python train.py --num_hidden_layers=8 --experts_per_token=3 --d_shared_expert=256 --router_bias=true --groups_per_token=3 --vocab_size=32768 --tie_word_embeddings=false --learning_rate=0.002 --batch_tokens=131072 --max_seq_len=256 --train_tokens=906500000 --max_steps=6917 --dataset="wikipedia_en"
Below are experts of layer 2 (counted from 0) of a mixture-of-experts language model. Rows are named router (the router's row for the expert), up (a neuron's input weights, with its number) and show model dimensions 96-191. Each number is 128 + 24 x the weight over its row's rms, rounded and kept within 0 to 255.
After each expert's rows: a language model's description of what the expert responds to. This comes from a sample of Wikipedia text that the model never trained on.

# expert 7
router [159 140 123 120 187 102 122 162 162  95 142 132 128 110 132 145 159 147 118  97 124 122 119 174 144 112 142 125 112 107  90 132 117 174 152 141 109 136 136 125 141 146 139 131 142 111 109 149 113 110 125 126 179 129  84 116 159 152 147 146 133 123  85 112 127 132 106 134 133 144  55 123 115 121 134 110 151 103 119 209 123 163 133 109 130 119 116 122 132  92 124 114 145 121 127 136]
up0 [122 119 107  94 134 154  94 179 145 124 118  84 132 129 114 101 140 107 117 103 126  91  91  88 142 112 120 100  89 113 138 155 121 140 182  80  93 113 110 148 121 177 127 169  95 111 100 144 103 163 115 114 131 122 133 106 140 134  93 147 158 126 152 125 119  90 145 106 110 107 105 114 117 119 112 126 140 123 124 148 140 132 145 154 129 153 141 116 155 106 109 126 129 124 129 173]
up1 [172 133 150 141 109 116 102 112 107 139  85 145 148 104 162 155 141 107 136  93 112 123 173  96 139 143 129 140 170  97 161 172 155 124  94 115 154 112  90  78 113  97 158 115 138 151 145 131 151 106 126 129 122 115 116  79 114 130 124 108 100 137 127 147 117  98 142 103 162 139 120 101 148 112 117 123  93 113 146  74 150  96 121 102 166 109 172 120  91 122 172 148 129 166 137 152]
up2 [137 134 126 135  94 141 148  33 136 109 118 124 121 138  98  91 155 136 127 132 154 173 111  76 159 134 130 110 142 120 120 152 137 133 146 124 129 126 169 145 129 133 144 100 137 128 107 133  91 126 138 134 104  64 121 145  77  88 125 102 164 105 122 111 144 137 111 113  85 142 119 112 143 160 131 118 120 153  91 112 141  79 138 126 127 114 136 122 167 158 172 111  92 127 156 134]
up3 [124 135 139 120 104 130 180 130 184 159 154 112 122 126 163 112 147 132 121 131 116 131 149 106 107 138  95 106 113 130 122 144 186 111 100 149 159 158  95 129 128 130 137 145 148 160 118 133 106 115 144 113 111 140 132 148 140 139 147 122 128 119 137 138 145 152 164 122 103 112 113 137 140  93 143 166 141 144 157 120 147  47 121 127 146 133 111  84 145 167 146  96  96 125  99 111]
up4 [142 147 122  92 161 157 109 139  70 131  81 139 161 132 107 186 149 137 101 109 124  83 137  94 148 126 170 180 150 146 150 155 136  84 145 153 101 117  99 148 149 156 134 170 147 124 101 165 146  90 133  98 128 133 151 174 140 137 105  98 143 137 141 136 127 137 136 140 143 162 119 177 135 126 149 139 149 122 118 135 114 141  98 125 104 117 113 102 172 124 136 121 163 139 171 130]
up5 [ 93 109 141  99 148 107 151 136 163 113 142 140 138 144 135 144  92 124 105 117 147 136 144 108 150 151 150  95 162 141 108 129 110 114 136 133 110 141  96 125 116 118 172 145 145 175 112  99 114 145 126 144 130 134 111  95 107 116  84 136  98 125 115 187 158 124 120 168 181  97 107 135 123 149 135  96 105 158 121 146 157  88  91 133 123 135 109 134 109 162  91 112 100 182 151  63]
up6 [ 84 106 103  97 110 152 130 137 121 117 134 136 136 121 165 143 113  64 102 150 134 141 158 150 141 124 147 128 135 119 156 144  94 126 122 111 114  91 110 135 139 105 121 128 103 113 111  88 116 148 124 128 109 136 110 123 129 123  95  88 140 163 111 151 116 153 148 135 146 126 116  89 122  93 153 112 114 124 162 109 150 119 127 146 120  99 117 124  57  85 148 142 115 136 145 151]
up7 [145 143 118 132 135 124 135 181  82 146 118 116 127 167  85 112 125 116 133  86 134 124  80 149 194  99 101  88 133 105 131 122 116 149 177  98  91 139 103 124  84 125 174 114 125 105 110 122 103 120 192 110 103 148 116 133 122  92 115 135 160 123 105 153 154 111 133  98 156 150 122  77 103 133 111 110 142 133 134 143 137  98 116 120 143 126 143  82 117 144 116 124 127 148 115 191]
Description: First piece of a capitalized proper name, usually a given name, title or brand after a list dash, colon or pipe, e.g. Mike, Barr(iga), New.

# expert 50
router [ 76 129 141 144 100 148  92 111 128  64 129 136 129 139  94 111  88  81 104 161 125 162 116 144 171 150 156 125 139 121 143  90 110 156 140 105  92  95  96 120 104 141 138 168 129 165 114  83 157 143 127 165 101 142 125 101 164 125 115 144  91 115 133  88 171 122 121 135 146 127 125 115 101  93 138 106 135 122 139 119 157 132  94 103 150  78 132 145 104 140 175 127 130 134 147  98]
up0 [189 115  98 144 143 153 153 154 130 140 151 109 121  92 125 127 113 139 160  98 128 108 133 144  87 150  91 143 122 156 112  89 152 106  81 168 134 149 119 163 116 107 118 115 133 113 150 105  93  96 150 111  78 101 114 134 122  81 103 114 162 106 138  94 104 115 152 128 100 126 140 111 129 182 144 136 137 148 141 140 156 149 108 102 116 109  96 136 118 145 123 144 116  96 119 122]
up1 [123 132 131 143 102 155 138 155 165 107 116 116  84  99 147 103 142 161 128 121  87 147  66 154 150 117 124 109  57 134 170 136 150 150 125 137 135 123 128 147 168 109 124 122 167 143 124  85  93 153 146 150 150 113 127 128  75 122 133 100 144  68 120 108 142 155 148 139  60 125 124 131 109 126 149 112 108 121 111 148 105 124 124 112 160 148 112 140 147 109 148 122  78 167  88 123]
up2 [128 116 145 128 121  95 120 152 133 120 144  75 112 105 139 127 105 112  96 110 138 156 153 139 116 147 136 156 136  93 154 131 149 153 176 151 181 141 118 100 121 151  89 100  95 135  96 120 151 148 143 148 155 165 168 124 111 143 123 113 121 151 145 133 113  81 150 126 119 152 156 113 122 121  76 120 127 122 102  95 108 145 138 101 113 169 193 118 138 135 155 120 153 128  92 129]
up3 [128  73 143 168 132  87 122 144 116 131 159 104 136 190 104 159 125 133 146 122 110 128 125  96 125 175 111 161  78  92 115 108 110 109 118 107 154 144 127 144  91 144  76 156 137 153 147 165 138 127 164 123 117 154 151 108 138 148 117  72 113 140 142 131 138 120 106 144 151 158  80 112 158 134  90 160 124 155 177 105 121 149  93 106 126 165  78  65  98 114 127 121 158 120 120 158]
up4 [104  78 140 154 147  96 124 127 165 136 136 112 121 104 120 103 145 137 124 126 128  94 129 127 119 176 110 180 136 107 167 107 116 120 141 118  91 157 131 117  82 109 102 128  71 145 143 135 134 177 160  98 105 166 163 116 134 122 116  98 141 134 145 148 116 140 112 145 130 116 171 161 148 113 181 158 112 115 128 111 174 103 117 138 127 152 134  72 174 163 137  64 108 155 138 112]
up5 [121 155 147 117 148  82 117 124 143 147 170  93  85 113 139 140 169 132 144 134 194  89 156 113  78 169 118 144 143 137  87 103 133 100 125 151 129 135 159 129 116 139 159 135 125 125 133 177 148 151 132 162  78 151 125 165 124 104 117 105 128  95 114 131 129  73 129  81 143 117 124 117 104 111 187  88 114  81 144 160 136 138 128 103  87 103 153 127 102  84 156  72 159 188  96 121]
up6 [132 139 119 151 109 105 160 102 118 118 134 109 144  97 155 170 180 140 110 107 152 121  88  70  87 138 132  42 130 125 129 117 127 129 146 110 111 184 130 128 162 169 155 134 117 141 163 132 165 145 158 106 113 150 161 131 144 123 143 123 119 136 136 102 138 147 148 119 127 119 134 132 163 124 146 118  93 155  90 144 158 114 151 104 102 155 178 127 138 105 120 121 155 111 155 112]
up7 [142 126 140  94 118 148 119 127 148 133 138 137 115  98 137 159 124 145 140 139 103 105 102 102 121 164  67 147 110 114 109 111 158  87 156 174 123 132 155 127  79 132  84 101 122 104 132 147 124 126 152  80 136 116 116 153 133 129 136  71 129 119 146 117 139  99 135 121 129 110 128 139 100 103 158 141 160 133 137 120 133 136 130 111 132 101 121 104 148 138 130 110 171 100 124  94]
Description: Blank or numeric cells right after a pipe in sports and election tables, and header words like Party, Candidate, MF, GD.

# expert 36
router [145 147 150 111 102 124 135 116 138 119  84 145 106 125  79 117 104 142 135 159  95 153  86 147 136 145 129 115  98 170 141 111 151 128  96 121  84 105 100 133 140 150  99 169 118 152 117 105 122 147  99 124 124 142 114 166 117 144  91 127 127 159 174 115 168  99 137 138 143 118 124 146 151 152 136 134 150 118 115  93 117 145 130 146 139 185 126 119  87 119  84 145 133 136 153 120]
up0 [124 162 130 142 101 119 129  98 111 154  90 137 133 116 134 128 123 106 129 114 105 158 119 145 134 154 136 115 121  96 153 136 132  90 126  90 138  89 109 136  99 132 117 107 119 148 143  98 149 140 148 133  32 121 127  72 120 153 129 125 110 139 142 106  85  89 128 102 135 129  90  99 105 106 191 114 113 134 115 128 135 177 122 115 130 146  91 148 123 104 105 173  83 103 122 104]
up1 [128 147 125 134 126 111 128 158 148 119 131 131 109 151 151 127 168 145 119  99 122 127 122 112 106 141 174 158 149 125 115 141 129  74 150 116 150 137 153 100 148  81 115 122  86 132 108 119  72 145 110 140 163 158 132 136 139 118 134 170  88 122 121 133 161  85 123 115 158 144 121 152 159 109 135 142 100 148 144 100 111 101 128 136 134 142 111 140 119  92 124  61 122 195 139 122]
up2 [129 103 147 144 142  76 130 142 135 109 120 128 134 176 145 142 158  98 127 140 170 128 111 144 137 111 132 114 130 126 112 103 122 148 127 119 136 133 134 131 140 158 140  96 109 136 135 141 119 137 121  90 107  90 150 107 172 140 154 132 137 152 146  90 150  82  85 102 134 117 156 183 139 180 131 118 167 104 103 135  83  98 122 180  92 139 130  89 144 120 120 133 143 178 136 154]
up3 [119 104 131 147 114 109 118 136 134  90 115 115  97 128 143 180 165 152 143 100 150 130 116 153 124 153 116 147 114 139 138 105 137 147 133 148 111 120 143 122 192 142 102 117 119 117 134  99  89 148 113 166 118  98 108 175 123 107 132 136 122 142 175 133 137 159 142 151  80 139 168 104  85 125 171  58 130 108 122 156 138 136 138 105 151 116 145  99 139 101  94 124 125 122  78 135]
up4 [ 89  98 151 195 114 117 161 140  94 151 122 114  97 142 105 108 138 159 126 107 163 167 108 125 117 119 130 123 142 130 148 116 144 146 174  97 140 156 116 125 174 143 119 131 127 134 146 108 153 115 156 148 158 128 136 145 110 124 120 130  94  99 157 123 172 132  98 153 142 144 117  83 169 122 169 111  70  89  89 104 136 133 124 107 113 130 156 142 144 179 130 104 110 118 139 110]
up5 [139 106 152 128 126  97 129 186 128 120 173 116 131 146 139  99 105 149 123 132 113 146 133 136  96 138 138 178  86 135  79 124 142  85  70 138 142 100 111 163 135  88 160 130 104 102 111 133 133  93 128  93 124 156 127 159 129 142 162 107 168 116  93 129 107 137 119 144 115 135 143 131 151 135 147 122 126  81 118 104  88 107 152  89 128 120  83 112 165 114 129 130 134 152 167 171]
up6 [116 101 169 120 145 124 151 136 118 106 145 104 135 132 140 144 131 135 148 108 183 105 101  93 129 153 124 105 101 141 122 110 130 147 138  96 150 150 127 124 157 131 151 142  65 114 151  77 103 178 130 149 136 134 127 126 141 114  64 137 166 152 185 131 136 172 110  99 110 150 146  96 103 142 101  95 103 139  87  97 114 104 117 138 114 143  94 112 155 145 126  61 115 118  86 149]
up7 [151 161 147 135 176 123  93 123 146 137 111 112 158  89 139 112 121 122 163 142 167 129 112 115 130 147 173 142 116 107 120 160 129 159  91  93 115 169 131 136 164 142 127 162 131  98 129 156 107 168 130 146  93 143 149 159 136 116 127 152 139 143 105 107 126 127 157 140 171 133 131 144 114 136 120 128  66 171 129 147 113 126 131 135 168 123 113 111 125 125 125 121 141 132 134 162]
Description: Colons and labels in infobox and table fields, such as Elevation:, Website, Coordinates, Spouse, Release date, plus table cell separators.

# expert 28
router [108 121 107 162 100 121 121 136 106 130 106 150 167 111  94 142 113 155 119  89 121 127 138 154 147 148 126 103 132 137  95 148 124 176 101 118 111 123 124  83 112 120 124 118 113 144 123 145 147 152  63 176 135 169  96 156 111 118 200 113 111 152 146 109 117 100 152 140  99 131 107 133 109 129 104 134 142 130 110 106 147 166 119  95 140 131 127 145  82 126 111 152 113  97 122 128]
up0 [136 112 147 118  98 132 100 107 115 151 132 133 119 132 123 148 102 176 147 120 156 176 109 119  97 101 116 124 141 129 116  90 165 128 161 138 135 105 138  99 123 154 149  89 161 115  89 117 101 137 110 122 132 103 130  81 117  86 109 119 135 186 136  86 140 132 104 191 136 148 136 102 103 106 127 113 135 128 126 156 102 145  93 134 121 100 115 100 150 184 124 132  93 166 107 126]
up1 [170 124  91  87 133 101 147 147 170 168 119 128  93 116 149 144 174 120 138 105 133 148  98 113 108 144 133 116 164 148 118 152 137 129 124 163 146 142 136 128 182 153 139  87 185 130 152 120 180 144 140 108  69 127 118  86 120 128 115 163 122 100 139 159 131  94  97 144 143 136 153 126 139 107 142 124 132  87 112  95 102 132 149 129 122 130 136 147 140 138 115  78 140 148 114 149]
up2 [141 100 153 155 122 111  85 120 177 127 130 122 145 158  89  93 141 159 149 118 103 113 100 169 102 158  75 128 194 115 115 144 130 147  97 200 123 130 108 146 165 146 143 128 111  98 157 163 144 146  85  98 159 150 150 129 147 157 148 126 131 147 100  93  91 127 119 126 124 145 126 106 169 131 101 111  94 135 142 141 126 133 123 112  80 115 121 121 123 133 112 108 132 147 139 157]
up3 [153 151  97  87  96 112 125 106 117 142 126 143 114 117 153 152 157 130 149 120 121 104  76  95 128 153 157 109 113 161 153 152 138 155 136 126 155 109 157 170 147 122 150 138 118 153 121  85 151 122 149 151 103  88 168 124 129 177 128 127 130 122  96 126 105 112 138  52 140 175 141 138 135 151  80  93 113 147 155 118 113 127 114 127 152 116 128 145 105 109 175 151 152 126 156 144]
up4 [186 136 157 123 134 130 104 110 112 153 134 130  81 122 135 116 123 131  98 153 176 151  93 131 134 157 128 157 142 159 125 130  99 138  79 151  97 105 127 120 102 154 138 138 132 128 119 154  84 123 119 126 104 116 123 159  97 143 114 139 141 149  99 170 142 146 152 133 119 115 120 170 125 106 179 104  45 125  95 154 137 124 116 142 112 112 131 119 122  82 151 150 106 147 172  86]
up5 [111 140  93 132 151 143 110  99 152 109 157 118  87 137 106 188 126  99 108 100 119 118 146 116 123 136 107 164 104 132 125 108 106 112  69 150 174 139 151 130 132 149 118 107 119 153 116 165 128 124 124 178 144 109 154 110 123 136 125 127 124 115 119 141 140 136 139 130  85 140 162 152 141 115 116 123  90  95 126 124 147 129 124 133 108 124 134 114 119 148 119 134 145 112 141 123]
up6 [ 95 127 163 127 125  97 102 118 154 176  99 104 131 148 131 125 158 162 113 153 145 122 114 138 200 114 149 101 149 148 213 130 142  87 138 133 133 127 117 145 119  87 140 124 106 151 176 150 104  75 127 142 111 127 128 127 150 119 111 129  89 162 140 132 118 144 138 128 124 141 118 115 144 161 121 148 149 108 108  71 121 118 123 108 116 111 121 120 119 162 121 158 167 122 155 147]
up7 [103 124 149 138 144 115 101 121 131 111 106 109 147 150 150 123 148 168 154 118 120  95 109 146 127 150 117 130 164 159 117 114  86 107 136 152 129 147 117 122 148 122 137 152 101  99 111 118 116 113 121 166 149 121 160 145 122 172 125 128 146 125  95 119 117 155  96  68 119 199 107 113 112 107 155 146 170 129 116 137 178 152  98 144 120 137 119 130 129  83 130 148 158 121 142 113]
Description: Colons after infobox or list labels such as Written by:, Also known as:, Constituency:, Alsatian:, and label words like Nominated, Succeeded.

# expert 37
router [110 121 131 107 109 134 127 135 110 146 154 120 151 132 131  88 131 129 132 121 126 112 112 125 112 142 155 156 111 111 152 124 153 145  96 122 139 197 104 119 114  86 102 142 135 154 115 104 158 128 114 103  98 178 126 136 183 118 126 159 143 137 148 129 116 161 180 135 166 121  99 115 125  99  92 114 132 155 141 143 120 129  97 117 120 126 160 121 148 125 139  92 118 115 109 138]
up1 [119 157 104  98 121 124 181 109 148 119  98 137 104 145  94 119 132  58 129 145 126 155 139 129 140 115 144  85 163 119 143 141  91  82 143 113 121 118 115 102 152 172 145  95 138 106 126 114 125 145 145 142  91  95 120  96 128  99  71  79 147 130 141 158 168 145  88  97 144 140 161 101 112 160 126  98 157 159 118 126 112  96 130 137 136 182 143 132 129 101 102 103 121 138 150 120]
up2 [152 151 162 110 147 161 136 101 132 135 145 126 139 161 131 126 133 164 153 132 121 105 130 118 111 110 149 128 113 122 156 160 163 111 130  96 140 142 138 168 105 108  87  92 176 142 129 143 140 153 149 177 165 144 136 123 137 114  87 103 143 165 146 141 157 134 120 181  97 154 132  66 107 134 127 117 115 150  88 168  91  80 146 153 137 114 108 116  69 122  89 125 195 121 100 121]
up3 [ 98 143 155 124 108 130 120 132 131 106 116 145 135 127 139 137 125 143 161 123 117 174 112 144 128 145  92 136 149 121 144 102  90  87 134 171 161 153 127 137 122 106 165 141  75 147 152 101 128 134 129 134 110 130 133 128 115 131 100 138 136 147  99 149 125 129 134  61 153 125 125 127 152 161 154 119 141 136 134  89 138 114 112 139 117 151 132 107 162 162 156 170 162 140 145  95]
up4 [131 159 136 116 159 120 101 104 138 168 147  97 123 126 162 124 136 101 108 143 146  94  91 107 105 161 161 142 144 216 119 132 113 164 133 145 103 142 126 131 170 128 136  94  96 134  98 139  97  95  77 137 100 156 147 126 137 117 110 128  79 164 104  87 139 112  94 149 117 107 173 114 113 101  99 148 145 100 122 122 137 144  82 158 140 132 159 109 132 132 118 156 138 156 121 109]
up5 [106 171 148 169 116 113 118 130 155 140 111 130 142 132 119 120 134 156 113 127 124 157 115 124 121 144 134 140 154  82  77 138 112 124 144 165 160 151 123 122 112 118 171 132 153 138 146 109 118 159 168 108 126 102 150 133 126 142  62 129 124 125  99 135 178 142 160 120 147 132 111 105 130  86 126 137 127 136 153 130 136 159 177 121 148 112 112 108 114 133 144  98 140 131  97  82]
up6 [ 83 146 117  88 130 158 122 162 118 121 100 179 170  74 190 140 109 100 129 121 132 153 126 131 144 112  99 147 125 129 117 145 177 150 121 128 135 154 127 138 137 138 136 104 108 123 138 127 102 108 121 137  81 103 148 112 153  98 169 172 146 139 128  49 104  96  96 131  95 181 119 153 109 134 103 143 125 168 120 144 146 115 142 136 132 127 123 140 155 157 155 116 151 152  91 149]
up7 [ 96 103 149 102 109 113 175  76  95 133 141  96 107  98 139 121  89 178 109  99 142 124 175 164 132 138  85 132 144 125 106 110 131  98 118 110 124 107 139  91 139 107  79 147 108 111 121 137 100 119  85 152 133 143 146 136 139  97  95 157 147 115 186 136 120 119 142  97 140 127 133 115 138 153 149 137 109 121  92 117 155 150 123 149 102 111 112 150 117 129 119 136 119  96 124 120]
up8 [120 142  88 142 110 166 126 144 100 101 155 120 131 138 146 106 122 115 161 116 150 149 114  96 115 121 114 119 126 132 135 103 159 131 115  83 113 142 133 173  88 126 125 181 102 134 129 121 140 121 130 119  67 138 129 124 143 171 104 133 104  94 125 155 124  84 158 128 108 119 129 107 179 118 163 113 126 142 105 144 129 129 149 115 123 125 126  91 140 133 118 111 148 117 123 187]
Description: Short non-initial word pieces after prefixes or hyphens, such as re-ass(essment), un-ac(ceptable), c-aud(al), plus markdown table divider rows.

# expert 11
router [159 137 138 118  96 144 126 138 155 146 128 113 132  81 108 109 121 112 126 128 130 151  93 103  94 140 119 130 144 104  85 122 130 158 124 117 139 154  99 140 110 120 150 170 124 140 118 128 104 145 108 138 123 155 196 140 137  91 134 121 130 164 119  96 173 114 148 147 121 133 138 145 129 147 100 107 131 104  97 122 129 156  82 135 119 147 164  59 186 147  75  82  94 109 125  94]
up0 [150 139 142 162 125  94 120 125 125 137 114 119  95 102 140 149  76 155 128 137 151 139 153 173 137 157 117 105 163 157 144  89 119 156 128 157 136 131 130 134 153 123 116 146 132 138  94 114  91 170 120  97 125 110 150  90 128 146 110 142 165 140 162 120 108  85  99 123 107 101 107 128 124 115 118 158 146 123  93 106 158 129  83  97 162 159 129 171 130 123 147 115 133 126  96 122]
up1 [ 95  78 148 177 103 141 126 186 135 138  76 158 109 131  86 137 102  94 152 117 132 154 122 131 128  95 129 141 130 154 161 102 132 143 157 101 102 135 121 125 164 167 165 126 115 142 109  82 132  85 119 105 126 144 183 135  77 114  90 127 109 131 144 134 135 105 112  77 123 100 141 107 108 138 103 115 140 127 139  88  95 148 122 161 137 111 130 167 101  99 121 104 124 153 132 129]
up2 [120 133 112 124 136  71 121 148 109 106 113  87 100 124 104  87 142 150 150 119 139 139 121 144 121 123 115 109 124 128 119 109 147 146 155 148 163 148 163 119 145 132 156 141 140 106 176 122 155 112 185  87 103 129 136 165 121 170 105 152  96 123 162 129  99 125 146 123 128 109 100 138 155 151 118 136 153 148 137 139 140 111 137 127 165 151 182 118 110 130 124 138 104 129  93 151]
up3 [ 93 117 163 132 150 115 125 138 124 115 136 105 125 128  99  54 156 168 163 133 111 105 144 112 117 129  72 119 127 115 124 123 148 167 130 143  89 113  86 109  81 162  97 104 158 104 141 157 139 130 122 155 131  94 145 142 123 114 142 115 120 124 131 140 160 132 105 116 152 149 108 114 118 122 134 139 150 138 135 108 141 129 138 121 144 126  57 155 146 112 112 128 144 146 158 156]
up4 [111  88 152 127 109 159 113 136 133 149 137 133 155 146 156 132  96 123 109 121 134 123 160 171 126 108 124 127 120 185 101 133 173  55 107 130 111 100 113 127 147 153 109 171 134 139  96 124 137 157  86 117 125 155 131 109 126 146 136 144 132 130 190  77  80  92  95 111 101 129 108 120 146 156 120 195 114 186  99 129 163  90  75 139 139 102 112 102 131 154 163 117 141 169 127 121]
up5 [120 134 100  89 119 126 105  95 141 139  93 141 110 159 125 112  99 128 144  99 116 164 188 116 120 115 142 128 145 137 135 105 111 131 117 116 113 150 107 114 135 127 112 128 183  90 159 142 159 124 132 114 143 141 143 157 147 131 129 168 135 150  83 164 128 121 147 135 136 143 119 121  97  79 122 154 135 112  73 137  90 145 120 173 119 118 121 133 161 172  96 154 178 174 118 126]
up6 [113 121  90 117 130 131 133 112 115 144 177 157  91 135 121 145 177 144 132 125 150 112 105 120 157 102 118 124 105 133 106 165 139 141  96 134 130  80 126 110 105 130 124 143 157 138 145 111 130 136 160 136 119 171  76  91  85  86 121 102 118 118  84 106 117 133 140 145 109 149 138 140 128 148 129 140 134  87  90  93 142 152 137  98 142 130 170 135 141 147 135  97 109  97 113 133]
up7 [133 110 119 101 151 134 115 120 120 136 105 128 118  83  97 130 170 115 136 118 150 133 147 193 112 145  86 129 127 103 125 143 149  93 120 106 102 129 138 117 144 131 116 166 153 149 178 144 140 149 165  56 116 112 114 149  90 112 138  71 124 150 104 106 130 117 127 116 127 143 139 110 119 153 156 177 129 150 120 124  91 137 103  98 109 171  97 166 151 160 122 146 140 145 106 124]
Description: Past participles after was or were and verb particles, as in released, composed by, located in, held, for.

# expert 41
router [138 136 121 124 158 171 130 120 162 104 160 112 122 127 164 108 123 135 109 151 125 136 132 147 134 119 179 100 116  94 134  93  88 139 113 102 130 179 111 103 135 105 128 144 191 126 122 114 140 108 154 131 141 154 182  94 177 131 163 145 124 132 119 140 142 143 111 136 124 140 142 127 125 133 155 120 124 128 132 154 122 206 107 131  95 155 131 134 153 111 117 119 128  98 143 135]
up0 [107 154 115 138 136  89 103 164 121 152 150 104 135 155 167 147 152 100 129 102 178 135 131 139 162 103  89 133 179 126 112 109 147 138 119 120 130 116 127 109 105 122 107 162 138 160 134 186 111 148 196 123 109 138 138 102 118 148 120 189 116 121 106 163 150  99 134 131 141 130  92 118 135 171 154 132  70 114 125 122 101 130 154 143 139 125 121 110 119 136 145 119 153 141 128 178]
up1 [106 149  75 154 122 122  97 133 147 142  79 121 128 115 129 160 174  98 122 137 136  91 114  89 138 140 135 111 177 162 169 127  98 140 129 126 130 109 121 124 150 169 144 141 128 113 150 137  94 124  60 146 132 120  97 130 129 100 130 153  95 133 155 130 123 109 143  87 169 126 109 106 146 123 152 125 149 117 114 123 131 140 146 174 126 142 112 122 139 145 126 127 123 174 140 121]
up2 [101 153 147 156  70 123 106 116 152 115 127 109  93 136 125 134 115 157 175 132 141 147 170 131 119 113 115 126 146 150 131 118 118 135  95 102 119  98 106 112 111 157 100 147 131 154  86 170 125 123 115 137 108 130 151 141 129  85 115 145 139  96 156 168 177 111 122 116 133 123 164 128 114 130 155 108  82 108  88  75 118 110 165 123 106 127 168 105  97 118 166  94 131 131 109 111]
up3 [121 123 133 145 141 124  96 152 117 132 101 162 107  95 140 144 141 142 164 150  92 139 115 119 132 150 148 113 139 105 160 105 104 107 147 111 156 122 134 126 129 135 142 114 149 149 152 161 121 163 195 103 176 124 155 146 132 142 100 140 104 140 141 106 139 123 116  96 142 122 131 146 188 138  97 128 139 154 144 122 120 124 177 127 122 130  68 110 157 109 108  75 184 169 122 132]
up4 [115  89 126 101 145 113 153 180 155 131 124 137  88 129 157 129 129 131 132 156 129 143 170 116 147 171 130 105 163 111 160 126 167 155 117  93 157 149 101 130 148 128 140 161 162 146 134 139 132 106 119 128 142 128 156 128 137 157  93 149 159 118 100 132 103 111 146 119 105 103 136 122 161 144 123 105 101 124 149 109 181 133 179 148 144  82 151 124 161 165 154 133 198 135 134 117]
up5 [142 156 108 136 125 109  98 151 123 165 117 100  96 154 157 134 117 114 153 127 156 125  83 165 123 153 132 161 146 153 115 130 147 123 116 121 131  96 129 106  86 131 115 115 161 138 114 180 110 169 172 133 157 139 101 171 122 127 136 166 124 112 121 136 165 100 149  73 134 156 106 139 151 178 146  86 118 105 108  98 131 122 148 119 148 114 133  45 114 158 135 112 148 143 132 137]
up6 [130 163 157 143 167  73 153 146 158 164 150 109 155 121 165 131 160  92 181 120 136 130 126 132 112 121 149 117 101 139 117 123 159 129 132 103 118 121 106 144 114 177 141 106 145 129 112 138 138 126 179  99 152 123 191 141 147 116 112 145 121  97 125 134 114 166 147 101 144 169 127 127 125 117 100 126 102 138 148 178 130  59 147 128 111 123 131 101 123 126 141  94 108 119 121 170]
up7 [145 140 115 145 102 112 147  76  99 129 133 124 183 121 188 125 128 108 115 154 136  67 115 180 133 158  59 140 142 138  96 111 149 128  92  97 138 141 137 158 139 116  95 134 121 119 103 127 133 130 116 121 106 156 152 142 122  84 128 156 150 129 121  89 141  85 104 168 117 123 157 146 154 151 116 126  93 127 141 143 133 139 141 137 125 145 135 123  87 171 114 142 140 119 105 132]
Description: Country, city and everyday nouns after of, in or a comma, often in lists, such as England, Egypt, water, food.

# expert 9
router [ 97  98 128 127 148 171 132 140 116  95 158 117 118 115 142  80 159 139 129 135 120  76 134 132 114 133 121 138 121  93 111 150  88 139 109 141 137 116  95 120  99 124 100 141 151 135 137 140 127 144 142 109 138  95 137 138 123 112 124 103 145 145  64  74 114 164 119 163 161 109 157 132 125  81 124 115 116 134 150 118 116 124 169 110 106 135 125 144 167 145 154 111 142 138 107 149]
up1 [106 162 125 128  95 133 131 112 110 136  90 112 162 117  91 154 137 134 165 132 122 120 162  78 135 100 107 163 109 146 142 134 127 139 128 137 147 120 117 128  77 184 132 138 126  62 103 136 140 114 143 149 110 180 171  97 107 117 116  99 101 149  90 127 108 133 145 131 121 122 124 135 101 120  78 179 128 100 118 116 142 145 129 137 145  76 122 110 136 160 152 116 137 128 125 115]
up2 [126 176 144 146 132  87 175  90  87 137 139 123 105 142 116 113 120 132 119 155 104 128 132 117 129 156 142 133 210 136 144  99 129 135 124  87 127  88 144 133 100  81 150 122  86  93 164 123 118 116 163  87 143 141 104 165 150  98  89 163 131 129 131 125 154 136 129 130 150 170 148 174  99 144 135 139 120 133 121 160 107 123 119  88 121 147 143 164  93 120 100 118 138 158 122 142]
up3 [ 93 103 128 111 139 132 123 111 110 143 105 111 136 160 135 129 103 138 119 125 138 132 109 121 131 176 132 148 136 126 132  89 137 146 140  83 112 181  98 151 131 148 156 126 127 155 112 112 151 132 149 172 107 140 152 112 112 132 146  90 156 124 106 150 145  93 100 143 183 121 114 131  88 111 103 135 155 105 139 117 115 114 139 116 119 108 117  64 110 108  97 159 173  81 116 147]
up4 [ 95 161 129 145 119 119 140 117 106 161 161 146 135 129 113 128 113 125 147 179 147 124  96 121  93 160 124 148  95 145 102 147 135 146 124 132 142 124 102 145 132  99  91 123 143  95 177 160 139 158  97 114  96 145 150  85 129 113 150 155 148 134 142 111 128 133 153 144 150 124 116 143  85 116 111 108 110 136  71 139 150 120 125 164 121 154 100 138 126 112  95 127 123  76 160 117]
up5 [135 142 127 154 156 114  63  95 127 183 136 127 137 121 107 142 139 124 150 125 108 136 117 134 117 130 123 141 129 120 121 108 174 151 145 135 167 114 139 121 177 129 133 127 118 102 157 122 138 134 176 143 109 107 135 128 152 104 114 136  85 144 150 142 130 184 145 127 116 147 104  87  83 116 118 108 115 154 104 137 103 160 141 162 118 117 101  73 120 109 140 129 175 164 114  97]
up6 [108 155 153 180 128 141 140 140  94 157 122 136 130 118 113 180 151 132 177 116 116 123 153 109 143 137 144 142 173 108  89  88 115  91 128  74  87 143 143 159 138 116 143 128 123  86 119 141 113 143 203 160 105 128 146 104 117 162 131 104 100 107 158 125 165 123 117 132 143 126 126 161 174 176 165 152 118 138 132 153 154 149  98 140 115 145 157 110 161  92 141 123  98 162 124 165]
up7 [122 131 133 132 129 128 134 159 112  83 110 146 143 130 137 180 138 107 138  85 158 122 138 135 155 153 109 117 152 113 161  84 117 128 134 125 114  81 121 144 116 108 164 122 117 164 188 123 100 104 135 178 126 103 136  87 144 117 100 133 103 103 143 135 151 121 126  90 129 170 110 108  63 134 121  74 130 105 115 138 158 102 140 159 167 112 145 106 106 168  80 144 124 146 136 142]
up8 [122 138 101  66 145 134 141  98 128 145 135 112 120 124 148  92 189 153 160  82 150 140 126 136 103 118 163 100 147 155  93 148 165 178 128 156 138 184 132 120 105 164 115 129 139 135 110 111  91 149 158 112 140 105 116 133 129 126 100 157 120 113 147 122  85 127 128 127 154 136 150 141 115 129 161 146 108 118 142 126  79 120  69 136 118  84  82 125  72 148 139 104 144 151 138 115]
Description: Opening parentheses after a noun, and word-initial fragments of longer words such as non, trans, dis, pac, mechan.